From a checkpoint of a small mixture-of-experts model trained on Wikipedia.
Size: 9 layers, width 320, vocabulary 5012, 27.7M parameters.
Experts: 64 experts in each of 7 layers, a shared expert of 128 neurons.
Training: a variant of SOAP for the experts, 4155 steps.
Below are experts of layer 3 (counted from 0) of a mixture-of-experts language model. Rows are named router (the router's row for the expert), up (a neuron's input weights, with its number), down (a neuron's output weights, with its number) and show model dimensions 280-319. Each number is 128 + 24 x the weight over its row's rms, rounded and kept within 0 to 255. Numbers have three digits each.
After each expert's rows: a language model's description of what the expert responds to. This comes from a sample of Wikipedia text that the model never trained on.

# expert 12
router:099158122103112121131135106112153133110146097145090118131128125131086146122113127105116048103105090159149106106140178084
up0:123113097138105121138151135120122144199120112120111142153094138116165084119105097148088120141145128120155138164175202166
down0:141131141097103157098121139119120107112113089083151088137166123125149110150119144128145132095140162140087180130080093161
up1:143156143129137155132132103084141134112113118112097154146115104128166134154129143095099116099127120143146091130170137144
down1:125130086096152115108111141097091102150138149146153195183120170132155172154146139146095105118134082077138123128118106125
up2:125125128124109119126142128107098122111113126135130136161140114200121125143148093101135066129095061122137133140098109129
down2:110104137103151105087109107122144103118135136155122170109127128116151122166109126106129154126181185148146132141112084137
up3:125169115124126131124143134160191155106163079124131061086144137135116133139104107126130111133118096122136119148091122126
down3:092130124127159157147144146092107131138108152146123142118139171111138116162145102157122121107113100140135155151141116109
up4:132128122144108120153122108122165181148108147115143092136128127130126136149131132141085082145130119167114148104125092150
down4:137136121146128093146121112129112139122077105143102099076127094139103114150143088173123142150150148142106138117129153155
up5:157160149146132062120153097130127139148143126136164154125174107162094149111148123158095115112114104124109119135158102138
down5:148110132105119140137170138136151107131160134139128121128144114153127131143134113158113088110095110134100101114112180153
up6:119110157140126138144127178130117140129164161135157112113116084164127109177140141128127122161103182152120109114070174095
down6:155127115110073154130095129135099161108114136098148156114144078114120109085152132109125115101122136144134187139138093147
up7:104155156129123109071150116145110141150095147111135122151162128131086133128126137130147097125126152151113135113119148165
down7:126138136125105134104136155130121102121100132090123131113185172142131125116132133150144119159103148141107100120134130154
up8:120150078123105130173149121131107117124119120120104170110117128114115115127095114129140106112161117122106109139123161124
down8:129141132150179162162114145148113119158082147149143106117141099120082175191135129144097119130169114124097132152148160150
up9:090162105135140193171110141080101114140156080110086150141128163145132096124099149111133113100136172147106164140138138137
down9:146152090131114136110128155117151154153148127156146133122128149104137152157119142110140158121140136126105131135145160104
up10:138147161128100114148123132154147107163099120122111157136133143139140158168093140113140116111136153155147136169169117133
down10:146163147155095139067137137162128095131098128117071071157086128122125130128093114109111130127142150100166117141122108103
up11:122137094145110136111120101127156131141110096126118146124125067105118134153121124126134149143093106155096137111112151162
down11:101135146145099125117166159130127106132152151112111130119140134135114116158119146135145089156147131097186109092138147121
up12:084095143065137115144098097102121103105173085103149155107124129097125151126128159115136112123120089118160138128163160126
down12:093110103109147146135156164126129090112080122148091127159191158124115157123173129131148154133128071138096121097152145093
up13:136146122166140112126122090136094150038117109134137133142156096166072182133142119104114113134084129168148073101119164120
down13:097117070133140121121119113114171097128145126117177156158130092143093102114103120120125137142106167151124164125151140070
up14:131120141137107113143122113101125125155093129139147123171142164148149141133082155127151133103089164126171085116151164117
down14:109118100118099124116141134153158114139148136135119128144102120145114094139142124114116120130099144149127130132155119133
up15:106141128149120129140111127115120135137144109138112116153135129122119051123119096123109106118126166128096144115097122171
down15:145142144122123152183129141117142134179140120119124112154175157134135176128116140109083098127135129138119077128128122158
up16:111135125110183118128146082119153113096112141151121132084136123095158162128117143112129151099118128100128136121221080103
down16:106123121134147110129123148149152146119147132134088103077142135043173131150091139118148158162149134112111127150122137144
up17:105111138113093165071123134091120145156131103110121086157126141090137158118153120119131114124181107183139162159106114131
down17:141096151110130117111118110116108111124131103182103119093141145143110113098154154160145132096128154087100135125130135099
up18:158152131163122132174113111113143116094144109119134066139124118101171146144143147143123133108120109115169112147152146159
down18:162162090145109131114109174158154105160175069116118159145100140155155120087131164165122132082125106133121120134155118151
up19:194132155114083153119141096120134111141108140097154104067110104103115089112127132149147115131142100160107131150159164119
down19:136120143165164108110097187140114174115141164137121138089077069089094134195127183117098169144127133105076142136150114144
up20:124105130109160133121115128112139129122134125151095192168129146155116105144160087147121144080101125119141160116114209181
down20:163097133163110131137112157146143167102141163138137124114132164149130134138134093118129156132108139165138140128113113112
up21:113123088144098121133126128125126150126151145175148139155095116121131131093085083090129121144100109096130173130172136124
down21:179096132128155120139127145129088108128128114098161097166115126151106096137166131096107158166180127113120100104135094117
up22:086091115100132147131121075129110054153141130115122103112156131145125133144121146072129134137134123134093125125141151109
down22:131126152144108111132171104130152095100131150136137129094147140153139121133175124128142128109125158121161087092169161117
up23:113119140115123139132136139101140153125120145138078149163154110170114121162104105115116103076139106123098160111116120104
down23:110131082157102121096111137187158134135097114119152106121079124127145126112140101116112151146150134084138086157113136126
What it handles: Suffixes forming nouns for people and professions, mostly -ers, -ists, -s, as in econom-ists, cricket-ers, teacher-s, Writ-ers; also occupation words like politician, actor.

# expert 0
router:076148104152074117119117116132162137146161123138138133054110148127131154089099116146129174112110120155125091109102154107
up0:176126106142123155087173124148150133151118129118096109117091142125063113058096125092135121132128101160097163152149113161
down0:143166083141120123092113172138123117129073083158126111152086095186147119086110125175149140145101126130128094172167140112
up1:089086138129135144119161113137146102110119105154148115089127128186142157143127126141132105140160149142123130121127129143
down1:139122144150104111109097185144117147123119136118126150114146123203115151150068125141151125158125073126115105084123160119
up2:111158151117134104072120175143098131107148099152123127153113126144080155132131150090105102102096160104149128120111160153
down2:151149070163085140124095095148141134121147150119140118114133123131143147097173081133074113119117107124136176162113138105
up3:137145119135065164090090127177129125148107118139115133117135093142097132084091073136099161128141118136120175131148122137
down3:139130181137135135142122176131176147122127136090124097107139129113133152136111157125163115093176138141081124081159106134
up4:177117112131164118127093117132167120156086102105125140128097110132127180141136127120153139172110127212169088121124123118
down4:128145170078116169116133126176118106139138152113154149155103145113122099095130158116161160152131129081094128141141143119
up5:162158108132109105144119165076135106137071070127195099119118116112102111083132118118165165093130109144152119101135141168
down5:118124161106085143123149139143109070152113148138116100172101144130125131123119154128130124102131143124148114124105127118
up6:123113116147134110077123145154121140111139155138118174119136107133119181150160086122139142117148123124139129170097154109
down6:149129095145129100135124133143121125175124101128140140122146120126127086151156115113170115131126138107189143125111115115
up7:076084151143134098152097085106076154134085125136093155133133145136142134106149123128155145148129150112133122134100130115
down7:108138166132134121143061149108102116087136161130183095104126134127131120131145116160119099143130142106144141144132109112
up8:125157091126138150095131086136121137164182124127134119146112110095138137121093143170138136073093083126090153110122191156
down8:114187152128093159118118094166134115096117131139153157100149142112087126154131129120150159146107146105137135136117128178
up9:122161119130101117138115148116132158114106131156153135115181146133098141120179092118151119144117127108115141117046144117
down9:144109120118170139139125120136174173133145123096158104134137139154115105144155141125144129121082089136124174153078094138
up10:103123112128123133110169142139121122101157113087109179116124127141066102136100171127114143083132194112135089105119202133
down10:140143130116178114117086109139077157108146128156142113168132099089131084134125117127117115100120129111137158139118106132
up11:133117120053169111170110127132136145136128111174108183171107144156139104144123114155150104124096062128161125145205131141
down11:162144117127177109110123122143138162120132102109120099129153167078096156112137174131113110118091134086105132102109141139
up12:103126131175112123126094136121128159106126126143154155121106095105123129137109062174128105099100092140143144083132123137
down12:148154124140134111122092149111142116073135204155081149162139159098139097107155118150129116126092124137130168135123126152
up13:091162143168141109118081144135116168152118116116121091162179136121131135161125108190128174109094090147179164107128095085
down13:095120120150102124133106128134148138141086164101139094126150141135122130131109080115116103124134080092157122120145088134
up14:074130110138132131129156158044121141135154140125156143112094193132154112125126145108121131117127114130141162111094153104
down14:124141139112144133144141109156127152134207125109111115159097155068129137140091136093152109146109134133104148074159093164
up15:130108101129125146154149162129129116169181118159114161110150115121119195136105121110108152121120150153129108123142147135
down15:132122140115146157136105112124161100163095132134137113102136131153165093124140100107141125124162153121134120140139131093
up16:151101132141172127104116128152155169143160136170167135120127118127177128104106106154097161098154096131128136113101118137
down16:121110124070138113147116105121134119107123173166115147140102154098120115137122165127088155128139125139109130168148122146
up17:075120134158108108129159125142103133146133134103077102094149141146087145145131122134080140152107129114114118144156159101
down17:107113102102157108163129129087153158143171148122137098137150131139150130153155115121089112167131090113129162117151075146
up18:102135112169118110144150115125149154127104123111130131103083107129130161093094148144086133086124108137103113159135118123
down18:093114140126080125117120145121141117112121112178119130106119132156114138141092134116109133117104117169098096132120129166
up19:092154136167101089127163164127115113143130128092091114140106115184100121118107114146125154130131153111154133113135154110
down19:119093158112078143154112133088125098115159150113125127126165095102129111092099138198123124128126142100129081100133134125
up20:138126128147113089095136045145109164126099162110098081150098152159123133130145139105118136134148108094156137098114113102
down20:120171113099096141136148129148096128159159107147101129160151146115105161135128087117133145144091119113140169154137134145
up21:129199118135148097126161123140117087104135109122127122116095137140129143120129099119103151137110109104133117123115114135
down21:124154098123162150142108116127124139126134154123087156092167125073119150127136133114147100143081111114119145122119105114
up22:071193130120128118137142138162148105197069128124110159128101116124153144130102164140139170123126118155129119132109132146
down22:133091114157192136092133115112100095094144118141101110170126127108146147121119120125132088119156130120144116109098099126
up23:152118142088122118159125083120141149149138124089107149068133099097123101099156108121106136144164106125135111102148168104
down23:168083101158136118123117140120140130091106152116140113081128121122146153120177161120132134109143145148116160116111111155
What it handles: Word-continuation pieces inside compounds and derived words, especially after prefixes like un-, out-, air-, as in break-th-rough, un-lo-aded, brown-ish.

# expert 42
router:125139155130120119113146128084174085120121141172108177136114122162119130103119186127095124080115085154140108129131150117
up0:166111133128152179104139113075164127098113121150093134084149118126099094127178098111157105109117110164125096136151101141
down0:098121152111130145109110097124129117068138162140159131135105134145137142092132136120131087145135128124086128141130098179
up1:142111114112100129154112143143126114185146145119162128119207122133131184115150129151122117150094087110119143108098076160
down1:143094119108106092169102108120135095106143079135119113147124134120128115153129172151132124114163095100114166152144101099
up2:150118151134147145124146176075144113094106099160122123141110110116137136073133091132121099095085157132127123138118124139
down2:100140131151140141132128131117200096129100128107104107115136117095111113162122127161142103101165143135144130147130167096
up3:157153164093094149124112119111162155131127143103123182125162167095147121137125138071127098133187092116124144063166143145
down3:095145147190086149118135152137127131092160153122149138105131104155105159135108126120091114134137111141091139107058110107
up4:126152137101122119095115120110115141153128151148109146110155127154120127163145130122115143135108113122163118115087136142
down4:113116131119096184151108119144102105151137121121126133118168129118155104117133142145114135100148137069107143138101147151
up5:131147144133135128143156138089156119110114172163117154131132155087090136194104125131117083126150139108137125143126138169
down5:145160130090101144141130154151156138145163135105107076092117102113162095156087147082093127159117144090117175114145115154
up6:157103097125084154142081110150115131106157142136129150135103123133096161092128138131128107138136123162144162115167138125
down6:106095126103159172130086159132162116115108137108148162159165138104128127134127086154169105121130152169100088123134133092
up7:130151129086124127140113165126136160165111155171161135135129156114111137101134154184133066145144145156085160112161161108
down7:145124136118107169142087161117145152108145152110090162178099085166105135094118120063147128121123123104131120150131174101
up8:130106128090157122126130125133157138117136121124131095121111132137105075129136081091148150117097075177158081140153098112
down8:135159110131124139128147117152125138129122112117151149144075102103139164109134121118081111190128126111105134104153157141
up9:119172142090146113117108116150117123135136121176133129101116104172109124089119186143130127103110135138114136155138141134
down9:151155103125147135117136149117142106105136102163105109153145114102082148102137154136049134141133095137118169124156093165
up10:114121101137162149162142148123130135070142149123115119145109124118050178103126135119136120161114109138163111120171159164
down10:120086122137121142181133101112135074164093114174128125136095115108121113107113127150167100100114124195148126158146129112
up11:098146123159151159148126155134131168148116140145171117149130126150172141099115137121117148134117153131151184142130140082
down11:155095172144087123139075116112127142091117140128098139106164134131153146116154105089137158117133099143142155132086130095
up12:077162121158139144137101112126144120124150114143076142159138141136141107106128151086108092130073109120101119115143066111
down12:138111109142130129146137135166162081125106170152171132132140108090116121160139147128096131135159142147120103143109118176
up13:136133180116121130143165122127102131081079139135126137081177169090153121155124125165102141161098128106136115116116084110
down13:116114142137123119141120118115101136137163190103115123120128127141134103121101161114112144171085144131099188136126099133
up14:132103117132112167131159123114129110119111134133176102142091094165101147092132103127078097131112071078146103123141143124
down14:114150132122117129096109120122126147154090118131121100152128113124105132105127208139113116119135126081093117139115153107
up15:163120097119112146162100154156147140117120127130101117125127105115110119117105129113132091133110131167123149130147148105
down15:139112124155121087114140108122136087099134145143127187106164066163111157128151107112119137121116153136106117090112125133
up16:123108145116135107111136188108158162119083162165111103087129151141149099110158133163114181124121136103124188163121111093
down16:130097147174128139108113136157107123114171117127154154175120108100170119138090080147157153121094184140161113145117149125
up17:107113139134118125145155111073117135119138148147176131121157132158143139119130142132113182077121106154137127109117105159
down17:092166158136122135165092089113113156128079124105139068133163089148170113106129122119116145105099083104133113125162089139
up18:159123150112088151101149096131123106123114127065108136128127136154143159121130133123099085150130134096097122121159138109
down18:163127172159092150141169124112142116136152144092151161110112108114145095150109137164152105145122139112093057158127142159
up19:138124130144149117094172101141108113139103124151100133141120149170154176163185113163129128113160133101122099149116119131
down19:118131144135163145129112129126159142118088096144175109181143100126136129130135126112146116132155146140140140141122098118
up20:131147082116096113113116125098102123096170127121130121153124105104121138113147126124110149124142112125140189140131169104
down20:161150094089132130126137131161127140106122136113153145139143148127135149132131148132128121129143175093106115124136138165
up21:144159161124120119133143130063141103100113096168163145137105130133105099105118139126108094123093138184124141178148106092
down21:108097136121125185149097103138102118139150130180096128124163107138163129153122129114114114091116128114115136115086155123
up22:153104137144110097106140134125107085085129156152152165147164155104115136136144150140134126125111096124125119163144177147
down22:107135110102125147160089097139164143141133124109124130103133126135154150099147135143117096106113081067129134118117129133
up23:115150081123143089080129115149145103088120111144141134178068125200093145124133116130123128163119129143121115140134118139
down23:140125163167164114101135150165120142116126107122149138106127123103135151163116115145117128153126113117143099137107121171
What it handles: Commas, en dashes and colons directly after digits in scores, date ranges and tables, as in 3–6, 6–1, June 2, 1978, 1755–1760.

# expert 11
router:123153160163132095133200068118103124125119121142114146131117114137144161147082190134133148157109140138135129150096126122
up0:108124186121151106130129118131138090117180125125147139121121095113129130085130090146132135159117116139088152153135120155
down0:107120118157160149124111112175146117114111133130118122104108158147142127093144160158153161120141087110116040118133124089
up1:154139156170075129139121105138102133131124119135106091113108109082102142141134185102165149095132130152146118128115150132
down1:137137138177074156125104124151150148142124105097164136140078155126085157113147123143155137146116124129107129139129124188
up2:119148097100105131133118129141126120146108126159107100101120108117141128118112130121144100123116131104073114125111106083
down2:116132122110143139151160124098095116121082143095101131093141107127135043097125147145091137147154113138098141127138104140
up3:159131128118097103127118137124100142117141161132102136105087132134115138142147144118148142128086137140155121114137132148
down3:160156143115105101081166118139147111143126095130113099166136113137111128174177066141127131140150139100131139114174136157
up4:106132145115109145142138137165131149093197111155126153124159123098092169131146129116139113176107170112137098128131120098
down4:103119118119114137140120152135120145136117143129112114109109115116095120120111155118131117135172137132135139125103139142
up5:151163136111139146145133101105113096122154058116123138123082155147122134135139145111120169109139130118152106149102091100
down5:163139128140132122126155112133108124160182141092115140140129063145085131138147133109111173154111144111151134119110144106
up6:131111149147121109152155099084142125111120184147115172117120161135143155114132148129113142126182136122107149116085121130
down6:138094096157120157091131124168187129167122110160148132138148146110136100125111130128151128129140153119086119152167134117
up7:124152151126145144140152130110136060144128150093136148131128151123120139114118163109126161158097118157164093112079123147
down7:171120121081156140122096173139107131142109115131106130096140130139119132128100101133152137105147104116150128125094086113
up8:147145065114172142164164090098125176127106096128133129152113147159124108122136144100159099166152138112126177142091152099
down8:084132118089148126132115114127123150061136154156113138140140115159135116104133139135137096105164117135095142170125129108
up9:100101149114146112145162086134114135133133165119114140137117151100130141116137133161147137081119104104185114142135125096
down9:115173151146110127173122124119115131144101090096111125125151112095188178142149139121145096144131105130197192102129118148
up10:073120145127140163149137171135127140113127118098095095119107096134140118109152124157118097095089139162152142104118109153
down10:126180129125114143092099105125093129132143125114111130108131166123173164123119153137133153125133111132118075129107141098
up11:143103109147111137094105101113124146096145108104139091127101131151106109117182155136127147138122158152173125133117158121
down11:107143117139133106089105110120114143115112184139111121101089140160120156144133112105130132093163133126139104111142111125
up12:093129105091122097188093098116125142072111177116102090113127136124116119079131121120128140125106142099110113161159140133
down12:139093126111136123111111118091162150165114136085116172127152099143127109140120117126103126136058152126126122094120099130
up13:163117131128147093157093107131141094097103149123104091146090154140187132131138164145143159132105072142151111104140117119
down13:166152163133080148117118115105111121140131136174157127119141117183122135080124137107117092153117098114088134143117138130
up14:150162126133109151120155138118121127165147114103109113187142113130069097137092105130131092095087146091141163114098132122
down14:141137105113154098104089139076143129114136150147146196131145095072142114100174087165121145118128163108144141182190128147
up15:168124095129142150151121159106138079125146148170147153114155100103097126093174146092119136094115136139137140137161115088
down15:152167140118102167171099134114129082147138119136125107130125080093138118107154153146138151141107131145139102151130117096
up16:142124116154105140152174083085096204169139122155112109103134145158170111088109117152099116125158107144107119138130129101
down16:119104125113156141112149134095129113134170174145106123116104128121115099091101101107098121134136147103078111095129119166
up17:127125112133100154085139131108123115182116140144121153137106110173126135145098138174129127194141140126129100093102138174
down17:139122110098176098142134130113140120097142173147136087150145084111116143123115078092147125102130110134093140117119153127
up18:077137119112129140120107156135119132118189165124112152103145133112160123111135166152110112146111099124133138160125145149
down18:124142121074121140103154134119136154087126087123148112113149062151133132119113148094157133126091128144150154106122097097
up19:119137169127144129136159087160152117168061141135108156134077128096181126124133093123101128087149149159123110117142121148
down19:108141125170099154135099150143156120119112112147129120158138126158132086128157127112112133114152138099122113162102137123
up20:093113117120176106131156136137087103142113132137114119141121160144169120126156149123120109114127104086139143115132159161
down20:172127093134108144178142137099105114134118130118157198150161140104120126133135114125141123169100116095169127155150147135
up21:137141128114187144103127109142112140129120136122118156118195133104158123145109103063136143089130132138104143106155120118
down21:093147109104156153139113144164077109141150141163102104089157160102128130088113162113127115144137109136137102120104094099
up22:165121138156105097098178174094121133086140140124118152164140129153152108127131111127118112124097113146151100084123123142
down22:118144129114133103149168098111122105084099085112121129119154134129086140145135080144130123141113134123106118095091139109
up23:153113113113150131126163143133063126145136131120115161097125129102136161151111096087113099118131129137152167136109148125
down23:083134109107110106124070118090117093146116128097153124188085093117063102104143129142135127087106156079173118146105145130
What it handles: Suffix pieces that finish a word, such as -s, -ing, -ation, -ive, -ary, plus some numbers and years like 1930s.

# expert 14
router:108128135129113127113124135111146114134137131149163095084126127158135104106119117129131152146128125162138148123148133113
up0:135141115125109117152129143123131134114110118125155147168127093128153126103134156128126090108165166134091172125150154164
down0:159137153102124063150138074151113112156136174110137147135153056158153114118099178119136142177179157145123161160129105149
up1:119136099099139149080141118084131106136125155115122098091143102157099138118146145126139157100110129144137116149128106089
down1:104115097133162169161117156119146137118128146122107110163135107134165149126122108148117109131163134135092104148160152146
up2:147139112127143135127146159104156111096118168134101118130123085076154097154143149113113105133116118122151131096124166148
down2:112121146174157137136137125104096121142130096106136082134151094165129170122119137166136133136147127113082097175111095149
up3:103135117200161135123099122115134105080099157113149112145118094127147107130134158140143106095150103122107133108113124130
down3:121139121127111127122121128129098083101112143139140090150148136135134120155141135136145110136109113093127131131115111098
up4:128131111133127104143107110104114118154136091102132150097128089125100091141091105072117109121097113131151123112124134104
down4:147133105105099106111142146156158089114151131132164148104099104136136127115081100148112125159130132119149121130149083151
up5:148134141139130171127132127128149155123114103140143166142127161152143129099122079084123131092106141162142101165138148146
down5:151161129112090127118123130148151124141138151119088166114159158111097164148133094123126138112118114123167165107129139123
up6:155096140122116133112151135144176131168108133147134186144145123111098121148118132148139111128140154153116131102104160132
down6:109158184149159125163127158162133108147114102112119091104135076127160126135156130113129136132105145123143115113141123113
up7:105107126118119133099158144110121111140156130187180110107116160137120145132127112112084130123106146089163161138104151158
down7:108134131149082131143100114112128160092160118128185099130144165112125137076134155158088140150145127108138156152092129118
up8:157116165146140175141169102137118115141102142119090148131153117103080149143128169164113114121084149117144126097149134132
down8:119160162131132124092125148115128158126108144067117137078107082112126122135144112135169141113113103089116142151091093132
up9:125120088133151129175108080134114152122119143148098109134125095126130117118113106099091145126115095137115084092132155144
down9:113133155054136150134153095104111112124134096144142125108127128171099136091112154109101148133148136141078128099136149128
up10:105130119178105114118116116100128103110110161162115127117127135119123128106115096128080136116094122115157092136174083131
down10:134115110152131132127121129101123136090134128125144160145128140133105092139134161216103182109105163093118113115076141120
up11:083089117091145111123147136132201141154137119127116121096146149155121113126105130101144142145109128120130122128117140117
down11:162166145123126094123129149137180162094106118132141106088173170135110118140177114152156136082142106123133142142107109158
up12:102123156084109140121161127169102130100169128105102146158101099153131158129125058129129155133113148151133119105154130128
down12:102154168138144135117165131172104113143162108105150131155089094168117096127088151113113113108112094148128164123141133147
up13:103109126118145179085147065136120130146148148119112136108124136131130146122128104137137134158121107108127098139135089138
down13:115122155090151128116140136115106165129140177161154128079134087125149143141147105121146115118136135103145096132153113121
up14:130131127113151116080164094151134110060131134144125104103141135111147159144116132112121167125135125130141141110132106113
down14:151129099125175110138104113095125180137171120063117131152103124127113133115165147124108140140122121096070146110137130136
up15:139151153153088122113180109143134124092169117108104132071143144129130118154113135140115151122148145155103093108105112107
down15:151131150121103141153087166147115102112116134123078137135116142128139115136148106110130162152106138117104124145112109122
up16:102080155105101171064120145117170159124147136133105088153112130102106138121146158120129086119134135103108129123111131152
down16:094128148135144136119169134123140170129118138105144118103113158102103156170112136123132096138165140128097135131114090140
up17:112139125157088116157097138119106143122125152107133119116133111114135132130082145168131123089112090194160122113154134154
down17:137119120127149101126118132146148135141118164153141141140131115177139153199101078153132119154117154158168095104102108105
up18:161150109151136110108147082131196102142106115145113101118094118148194130135128156144100102123084139118150172130114075129
down18:107111153158077097123114100130137102138166178115101116173127141127120131157155140173161129137131126128156133100142092120
up19:131155107130087106109116123111104122173127136150152111141114170140114154176136112093090124125134171175133132138138105148
down19:135144102131096096124116148118114137150137179133153091120147109136139159182118106074130108177123136095109140111154101131
up20:123141113172127158139126124137117093112174124160153106107116155112127153134149135110147141107157125161134111123077087144
down20:118168099173144131104122142100106148131144112112118133136158164138151116119160071128136134127172163125139146084101153116
up21:172142136130096163131134131081102128151118101142141111143098085120128107075117125101155132134087133094143107126148122118
down21:113146104150135135147147174079070159127130087149113126135154117146139158160127100140109085123121077109112106131141131144
up22:107131076118095121144100177121108076132156142137155127125102173182132111121144113120142134133133124104155126120149142126
down22:148102098072082110150118101136121094130125092092119140113098125113133093122140157137165149125121170122155116125153105147
up23:123163089101107123120154156148116134105120130128132124113113112095123138120122100122107111114142099095137120107142143171
down23:163126119080181092118164161111136093143119100117114150118139106130147116114148083120112123132139112099130079169125160139
What it handles: Degree signs, colons and periods inside numbers, plus digits in coordinates, track times and percentages, such as 48°52′, 3:42, 14.14%.

# expert 3
router:116128153131126132096088118122131131133094085147120101107099150133146185144111113116066085137095115149157167119136149132
up0:103138128156089117097100113063121110100182139156164126106136156110078114148095111111102126125126133089184128152151110157
down0:159132146122134134159096054131078087145120105147117137171144139111123149157101112143108133096135120162113156162131107103
up1:098129139125117133117135111088111128150117151115164143129097125122150098099115091089122092127107090139154136134118118136
down1:124121094143158134137120108072123132167115122124090109157162138154110074166146114103172129118162163125091151163153145103
up2:091185069145121099106115174160146133153090155131146106123140126138130121147168130070113155131161101131118087139167133153
down2:166153157149112149137116152120101104141132129115160131166130167173187097118131111120146143122127170107116121148103112137
up3:115148146115157111152115150161127178173087115112135139152146158086114141113151139154135148157109154139161136089150145086
down3:118095131146133113133135101128120148172138095141114135138158145104139096114136126098159102122118117142156199135152147103
up4:158109153112145121152135117091127077141142168124134168077166136124101171147130118095069168141147119188133155153123156152
down4:160059107176123158163136127172136095121136159117127126143140094108125105122153128084141138125113153114129076134161139129
up5:123146130106129171115088170148130117105119128125130114100145135118117207148113149150096119119141096107142120153086161113
down5:121157156136120103163152139151159135108130082108107135083157108092109113146126106145105128139151140123110095165116156136
up6:165109150108123151108125102111092118122141106198131104132115114120124130171119110124115139125116140145110168115138108112
down6:120177084147135119071144129132132155130160122135118100144132080116136187114086101129129122157091138150118131140172150128
up7:137102150111101119130135141125135105150096162152050107144120160129093163117139123116144117124131103112136157096137117097
down7:132154153135167132107110144138147101183118136113120135138129149109139147136145106124115154116099105173138146142124109125
up8:123080141125156122155152147123154128165080106126118129190104160133143135145115088123091105103164146089195120082176132122
down8:138156117110115166128137115118142176085136147139117160104130124162155133162121116096132120102160098083064123137113118122
up9:171137113151121102114137177122150146123167102127176115176159142091137127134143098147105141094142104122054114101123086082
down9:140126154155091151114162127141089090156160107111122138134133134140128128130146117133146147145154135115096122148166112160
up10:158089137158116148158109113095123109131129177124091133135129145110129108123089099151119106180069125142153153129159158092
down10:172146097109124116150111102163100127124144143166133085160148096138118103109144140080104117087150112128146112094111159130
up11:128141115163135135136148095127171122131094146106113175149139160149127153139121165095054119158097156125111151129137107129
down11:112151141120116104135115084121093087134128136169164176131132103096125122116126174141160100131159121160121133128128158113
up12:096185118143133127090066138103110095116154154111133131112163127133145094087110117110121147157137132173107138105125129121
down12:144188091136157145113151112060121127133109111114103168129120150102146074091147124105151139129129140115119121128081078137
up13:107114108120104145101138134164125160133102130130150124137104094154107146105155125143104157174135091170143135116201118114
down13:141095112135103098137150133150129113103136115206136132143155114134113112133114133125117144108121123162102103115160105133
up14:128146121120126114133150115118135176130115133129125097113154126136132121160116143129108142105095128165163109119068118143
down14:106111186139143107115126125119137117072170138095144109152126154107090122107110157106106101149115152129187113109129144164
up15:143126154132147136130121130124135132136104117151106119135153140144131114130136120119157146153115094142139157114110091097
down15:142108114124164110127127118102129076125115108146125124166166085110125138141126112113129115157146122097099115134131094118
up16:135162157138158130113140144134170115123182120154132129137119094124097119131122135105149148088141142127130141088160088154
down16:133113153142102162104120140127122134150138112162124140169114060156141065117131134111157136129145126107139120134074121090
up17:147149138130099143115114088092144154115168116179099116172134170158109135140169082108122149110127109143129129146148105099
down17:112098153128135139127104087142123125159135134136147126098092157111153148120145121170147094156126142127117086135129146164
up18:109119128131147110163122131150118134106111113121131138148083157145152091145143125113110135106138121142121136121107135102
down18:127117133108144121104115131135132142106153147105103092124167122131124149107144050155135118157141144103116120122081105141
up19:112113179143117114105187128135094126174117163144124130109124130124127185119127146115152116137162116094122129128092129152
down19:116134161139141132158101132117142132125137096102106150144107150109119131102137124114161162149083129143113145065114136120
up20:151130169125138076147142113166149135123135126098115169112096120188111110096152129124155170120147112125082133142083157100
down20:140142202116101123134079120136169108139123113097169158104075091116141101167107151140097123147117108156131145107127138130
up21:075135159154104099126133140129161085115135112125120148144144104133154120148157102115147126109092158105151098128166154134
down21:138165113122135164125128146129153126131103124164124133089110109113103133129147130132153150113104136092123146148070129118
up22:140107158163127146105107139137112121118158125132168093134148124081066179131141132094160114112110148135082139139077122121
down22:117162136144123162142146129094101162199110117141158124130117135113095211112169103067122114141139093140096111131125107106
up23:128082142115130135127167155039177142133137154124125166138143152165116156120143111106132083093071124184123129125141128132
down23:161084146102119102111091153139078083141118147137079142130129163100144105108163149126143108100102111112144130158124104103
What it handles: Single digits and short number pieces in tables, scores, dates and figures, such as 1, 2, 18, 00, often after a pipe or comma.